Experts of a small language model: 7.15M parameters.
Below are experts of layer 6 (counted from 0) of a mixture-of-experts language model. Rows are named router (the router's row for the expert), gate (a neuron's input weights, with its number), up (a neuron's input weights, with its number) and show model dimensions 0-127. Each number is 128 + 24 x the weight over its row's rms, rounded and kept within 0 to 255. Numbers have three digits each.
After each expert's rows: a language model's description of what the expert responds to. This comes from a sample of Wikipedia text that the model never trained on.

# expert 2
router:134111114102116112119136108141132084125133134141150129113128143144114086100165118146118154156114138073113132158142187136117075127087127106104088128148083136161157115117137091131116142150073098101163121137061155141128118181159118125141154115135144111141128126078194126137092108116119126095144132111113152125118136163102150136101114128146157112117169092101121101108146122116123114117115
gate0:134150124168130128167137108138139158149134150152117097074132127126142115138125171165101080156116099155118136145130129094157147066097137121173115135152140144142124084101127104124129153104099135119158103108137149152150148191165162068126146127137135127089170130102099128139133101141105128128102150125109118085140190110110143144092118121125125188128120107121137139109105108136123109145125
up0:107165120113142073148113102133144106128137156154111085130135137095115108154116117097120118144126165148141123159155135159138152129083080117137092139163134117128147074118137134118088116062130167091081109153129144102130075124156099132165159087135126175117120122129123156154163134117129117131127144135095135124120114166119130109147112132131111102166127120169126095126118108131075098159151
It responds to: Short lowercase word pieces that begin a word split into several tokens, often after the or a, such as al(coholism), t(ooth), ex(traction).

# expert 3
router:146135107130165123092128095189156099169157088113112108111169163176133084118150089124089106093107110108128121121142106137123093118147139107140143111133045167131138131118117069152124112115141145127155158147133173127098108131163131143142119140132137153118124147111112118144120109083111094123148128144121108109141160127133100122133133159112182120178130130144105107123154119121129098099122
gate0:115155108182142130163115108189145132141137121132145112122120117137124171117143164137091113146089132152103169121091111116095107106164078138169111093147098141145144108150101152131086129085130173125157156188136150134138091140133124151129146096133136112173142143122179096135146110116144112122126110157152116122143147131166105146122123160077119168168142166141131124134133131118113146127124
up0:166137158112096128153116154141124115175102116141112100119087125110108129174177165119126127123121147117129090139117146141141085080134122126123122077123089107107092163114164115086138121103140156170114106169114122134128106108097117113154120128095096112120123140182154163124097140154132117141114104139109126122133119183086142146141136108153150113171110154119109102097116076133084142136146
It responds to: Stems of ordinary English words that take suffixes, often after un- or dis-, such as believ, present, anim, surround.

# expert 9
router:089146126097135071122159083138154122136140127110134145089164137158119121106122118154079113111113140122129113192152131134116121119101094064117124151099129141146106152083120114154147163154137156098120105124146121156127089171111164073136109135125117137137151136092127151124130128135129131113165112076137168101107140137087103134147121153084135131140145156098129147097164145139155102102135
gate0:131149071114092138139116130135124081124121099145138108145114169160125128134151137145162131151136114148121110149120143130148141109104077132102123126081114154152150071151144159125159146124144103097126148121125100160142095139124126157096130143108139111154127143075152093152126148120101107097151130134151144165090097105087117144128118213148089140130109118147137164112110176154102109112113
up0:115179095128090115117127135120102097082149099064116113147148139152089123136143135135092150105153124126095121140121150138134107079104167126073126141146130144159131142159114116153144140127141090126108162131118161131133119148167135107079116140097132135171148163124167091099114153119156094125126141111116135180130102106124097109144131167152097110124151101137105172109082147148113131105140
It responds to: Determiners after prepositions: the, a, an, his, its, their, as in "on the Grand Concourse" and "in a game".

# expert 15
router:142155112154138111117117100142152087094148084099123155091115139154145118136117112123072110090077119124108091139107117127109082133107119102107116110101100142117172096152149095141136140135120121165124060096090154176158104099105144153124118073150145117107133134109151145144132141140115120120129107121119192120118111122117127119164135140132185149116118119112129162124153149122153130086134
gate3:105164104160148169161166082112136148113160116130133122070116154160121118142146132116108154125149084104144132150116111126122137141081118091127125106145078106113142137184155098097133114133146088168142179114151179102147133098139148139143114133132130100104141134095112135145132101100133135181071115114129146108144129140112104106160134150101157132109110154127143130168154158127095149136114
up3:119176148186133154140126110138094127111114133125093150137143150160130095157152154079105160157123101111141153140127144120117148127153107143126123104098165142142183131121129158137113154140173132149147103118123162100172089126113131122080119128110100137161129161120159124099118128115117137125147118149123118160161109132107096078123114144116057143103110145063103128124115124085097101139113
It responds to: Word-initial prefix pieces like comp, comm, dec, rec, con, dis that begin longer words, such as component and compensate.

# expert 19
router:111146142101114147128173153119131125162142165118117135135129168102148145115135138107102113146105148120134070140116115128098133127129095127069115128093102136134137136102143110126112122155105183102158134168121156128159108060144143163145166124148154137129171139141117142126147068126177104116114113110207134099137157114118126110139123177135137146132140157118131164108136118102113094106151
gate0:146124127084148126085131165094124138130148136095122095166138104137117106106120151084104145129143096112145129148101124087125112108121155143121116173105113146099147151158102116139132163196165143081161123149095147128163082092129170138144100133120134133132096138092120088127099127115131143112159094142088131143102122123089107111122158123138093115149113095093083152103152108107131103118125
up0:120163144136128116113124134142152134170119128159147143090057110082107156092148132128142099102142184115120155121123146155097127139146105146172133111157122135107076098107142128139168107079111141130109153122152094113116157149105098147125141108124099121127160093149108152158124117145136133132155189134134127111135141103176125123130109065106171131131119135166152123124131174115153128154136
It responds to: Commas and semicolons, often after names or quotes, that introduce appositions or clauses with which, who, and, but.

# expert 17
router:105152112097093137120140137138138129128165112117122194103127125144110101164096102136136128134133134134137111125137083156132156130169115122147144120142106131130131147154114056104144133187144181087186099121141116126116129131138130122126144119119101134158137125154192132121142095114160106119109097110141183088091166162129108125137112137114174113183131126142136159114125172129119126112122
gate0:174136166168138124127169147130128138095188139169130116142144126127106126129121118124120149142126107108103102107152115086111160145151137115089126193135086099130141108148114133121132135130100121098075129084146123141129129148118124146091139148077140145153169154142148141154130113097159116170163110139120129140128142107138133130148145181154151165125096123086146157152085109123123128165177
up0:074129124156130129156125148131099147071130141149147140142126117116094153103145156115112112143159129138110109118107063125107160151123140127096131140136105132111153097124109122103110128121137127103114141109161145158107158156132132132114151106082103095159199182099127118150124102093126122153131155112122129151144140127135115169167097150113122156144131194105184146106166131105105127149159
It responds to: Middle pieces of Spanish, Italian and other non-English proper names and places, such as Gutiérrez, Espírito, Valenzuela, Alessandro.

# expert 8
router:123153134114071142098146142139161140123128149113139116100116186144120106080108132134133117131125110104117115130166123159085157127114108121108165159094137148154136169108161095106166123141064151139143126157119180153122124123082132134161106144143138152165144165119120164140134141123140116100110089120142151149144143164101103109190125145094169146152127104135097136110149142103124115111160
gate0:134100139083111112159097118114109126133142164126139108063089122105131152125087100137142167139137136127147139115165091126146129123137113107100125142134089158121132153059157137149135125118161170079153150162122103130097122129156153126162139099166127185122133149088109142115109116142174138177118104138160141094124123161120125102150170151146138145114160122103121115134128101116132139139083
up0:115144109151137122085164135117171121154128072116109125174146120096139115109150166143123082068128158122138141152120153105160159119116149126122136141121130128145115126193091124108146141158075097176116107134152145144130116123124131126144126134142111080134141132156113137177141124112101104090139117108105123178122157142127141173095126119118205111139148123125147125111158146150118103126154
It responds to: Bytes of Japanese, Chinese, Devanagari and Thai script, pieces of Turkish or Circassian words, and country codes and place names like US, GER, Paris, India.

# expert 5
router:114133182077070130134134127126156142152149160115116166111097146122127168119111121137110102122114152140132113135142136121119145120085137133110165143131133119114116139102124106148183172127085134117125105179121151123134073177154130136164106154148138066162164157137123180168118150134134110120108134105151100112170112150114106104124131141110154122149140116122125144071113128090151119102119
gate0:115169127172087137114145156038107095119117120138108135105109099134127124084111155117118095125120140120114146117086144136131097137164090097103166125135109163118159154091113120124145131158118148151103126134118107093129133109148135094146155143161143104110133120134108108134124135133065165116098138149123146110169150172102094128087138134095105106110104127110100112118120108093088125116093
up0:109129072122175134133118108108100126131146157115098148112102124156167107127132118126100084120145102163117134127122145124123126115139105147095120128099142129143138123131154119100121137112121132141138106186124146093126134167105179169119141152118117155118154081164148095163109088095126144138111183131137115186088102124148092156126148151156097105151175165132127106147099131132101130080109
It responds to: Opening parentheses, colons and role nouns in article headers and list entries, such as "(footballer)", politician, genus, "described by".

# expert 6
router:101142105110096138109139116125149148120142122154141141113125142114151115179118136159097122158102139141122117126134150120125108156125113134103148153113123150145130111100136059103137104122083113110146051132097126164107093147147180105121123100142144126152130170103148143133098108104159130090138120123147184096086135145093124128115138135057152136143152150117156162139147172112106116103097
gate3:117126128100141146084137103093140151141106131109116159127104145122157143110150117158087099111138133139144131129094119142130114100180141119135100111125139161095107127108103079159098141100101078111101089198086104159118143168141141105129122139136118142166140124080130118112169131094149111105121121094138117119132135130084141122127131128043141154093145124125133128134137132115160133078128
up3:128139133102157135092095110094142126129131124163116107134156108108107159107142144083086120205145139119133105158094119142119134102129137122133137126164122165145133151109126105150106113129155102134110091153137169113124112152109127107135121168116107157156162153149124155100101139102148084137108126125138102133108090133097157146162137153109102123129144146130117195118180122054102136114094
It responds to: Capital letters or capital clusters beginning a name after a first name, colon or table bar, such as H(ackenschmidt), Sh, Ch, and middle initials.

# expert 16
router:129127108122089123117134127151143133141154088078095115099166134134114091075110104117109105132131147117126103169185116152090083156131131086125112158106114131156137119114134130110142137153072173134137130186129141132078144150140140113131141117129147104114151127078131140144113157110146088119160116134154143118145131142117116125135167142142147175121141185114097145147148170112088097153119
gate0:139096101137089119160148107127109098104176104180095070122112144145118118114122129114091146105142125134128143163104116122133144069119157130188133134121159138165149126103161141115153151116094166140132083145160134121145162132131134104101144139156101093137109097075106121149093086141168107131134080136123109129156173144157133116150130125122141132108139134176118119128088133105121113125141
up0:061107122123097116176117121127096114132128073116129111139134114147120154148122115084124107101132131118121132120105144145108106126145150109159143106137177140198140137067137123122131129091118148103109113158118133124119127125073149089141143175131111102108134138134111107145113155108126108140128101141129132123158100107144163089165110046110135120104138136132121151159094113097169118152114
It responds to: Clause-linking function words in running prose, such as and, that, which, but, when, this and such, usually after a comma or period.

# expert 7
router:121155120118144077098167150106153129143136093124123157113149176148135127072132095160132148109086140089119132120165164107097146189133121136076144156092126127153145130128138143134134124139132156101131084105104119151139116134113151090111112150140125116134132154108146134152076126124117108116147091130101193156125131158117077117144119141085153136133141092095146148112147156097121127151153
gate0:154134120161110101127096164130129082123083081116099099108108159143127130088095126139172161085097155110152136109146114094089116143155078151106158145108129131160180122075149104164118132150117146148137116107098120133162138113113117108124129143104103122123137182105125152139121117109079141086120133129132113136099107174176132125123129116145126120123153123109136157164099145126106098100104
up0:135153130140145104145140122184164167136141130145125091169132166109147144142143097137132133135145097121149096111155122138123123156083088119151081065097107100097104124123134114132156098101101121107155079179146149113157141116138130144149165168102119155130124119126123127117104137130154152176125124143127133165164120122136166118143141130183141152146156127072107103166113145145127150151140
It responds to: Words inside names of institutions and government bodies, such as University, State, National, Public, Court, Assembly.

# expert 0
router:101134150082107124116154111147124109128136123102096137122123107160124108086114137139090102106122131094090086176146120114134113119122083085087167128124108126165126111082179121070125152135117140090134115135086137127126123166158131100133113112148168163136137131128176110161140148107146114106106128108117118125112168153141128113149130146122132169130143100102080120144135150062164114129114
gate0:134166132104170170109179134140135168095093141141105134120124117098107112155120168157077119111139160115110114136143161130133130114120128084117125157108151131105145149121150124146100103112129140151127107113138140157142117154168135182156125110141120154101149126167147110154118122136157119146143099111126146120123167147111203136121140181134120152137098136163074121156111139166099179150109
up0:163161153075122090150138122132111115106143109149089147102095125118138123137138097141113090143128120128145173164129117136168092162135122120092117135147119104144100145114149144140133094159134104134115133166138120093138117121176189095127108140175136114130134110175131074157152120120140150183156091125117140133151122121075105130108115150146115124057132170131149126149130132153130142149108
It responds to: Prepositions such as to, in, of, into, across and between, usually after a noun or verb and before an article or possessive.

# expert 18
router:117163118142099142108135118129113100128157108089102137116128132152195112096134099137099097156144125112099129179116133145106109158170118154103134123088115155127143102101133140095136178150135155117136134164091160127067119114141140118117154100159122121171136178104122137121097111127126040110136107094127121123106134125137093119125172145098135107151143111142091114132121107106149108130110
gate0:144150123174131142108112113172079115160131117108094156131153119131146162122121132083173130117164115115116156132132084126109119159139139117100161053116124148161099071128152083113142099134136125132142176132140158101156147140134142155101122107164150094133140140141135135084109180165147110136129138146148109123132143135139091112093104115105118103127145117121131118147160116083130171100121
up0:137120151142095118115098134149087148128138096114132172120123138159146143117106136098140117136146124133074155133166106150126111127181121133169094105122109128098097119127145138126119123157150125111123129117095125091160101145106128140132156103161160125162142175154129152094126153125114097074119114140130100102095135117184100104104168094115160083115152129089118106149114105126172158128184
It responds to: Auxiliaries have, has and had, pronouns they and them, and verb or plural endings completing a word, such as dre-ams, sugg-ests, vacc-ines.

# expert 14
router:092128112128150123144165154154137147115120145171148142128157187113176127120111119146116114156121131121134139147122146169072126150129096147116143123090127122154138134063139094101159126158135185119170126138122133179078128106156142117150125133120114127190147125101152136149117171088169120088112108106163161125090124139128117106131122134086149101140134131125128141088114154123136123105120
gate0:138145114088146097131115145145121149124102118134115129097150074105088143102125146160134182123181108136137150136110151155141121166138138130121140125122144123140104131159120118140185097132134112126127097100112142147163097156164126100100125137100085133132108127124157178094112067123169104099161067114090152143149127166071133149132098142085141124095118129132133098135118112141136123128116
up0:163101147158092185083119104143149132087147122145159151166121150127124095100103145097132094145099145094100106096133096089115106099114139135134142119116140133147141147109132139111075126119108115130135136120112128107101160099105125143144150124142134140114120148121160103150122171124076134169121186130158089119107121145182108115164152147112162141154142188114108144133147149115155141108147
It responds to: Common first names like John, Michael and Paul, possessive or elided apostrophes as in Alex's and D'aviella, and final pieces of surnames and foreign words.

# expert 11
router:114149151066157121138153125169128110141131108095142134122130133158136134142113115168120127090115112133112129119132119133121105136127095137092161134132115155142126162115167105160159108139127124143141013094147126146143097146136183135165153128170091156110139128155138131110131143103150111121143099089087157160132128125078116098143119117117159126137152154116117165137129127118159097106112
gate0:109161159118126170115116139108170125141117136104109097111123154165155129112114119117098112122166101107188156081151144122132124140130107147094092119141144098138111121090144126156212138090105146151169150133108114114127094152157155173145110124123119103126165137106141122116126183117100148158109107135141131164132161120131096117107125089093122107124121124108107175141096142156115099130141
up0:147117149126106125137103095096150116131094145181121105094111167137126146100092125131123114163127128168127158106124144121086123142139145098117077155160117133131155132123135071147142094150107145071132149123112118117127105116094122074156153078115122124082137083123149179118073148136140142123170102120118135127136070091154128140177142138134119120142126125135148141155150123139138134129158
It responds to: Pipe cells, dashes, parentheses and semicolons in tables, infoboxes and bulleted lists, especially in climate data and results tables.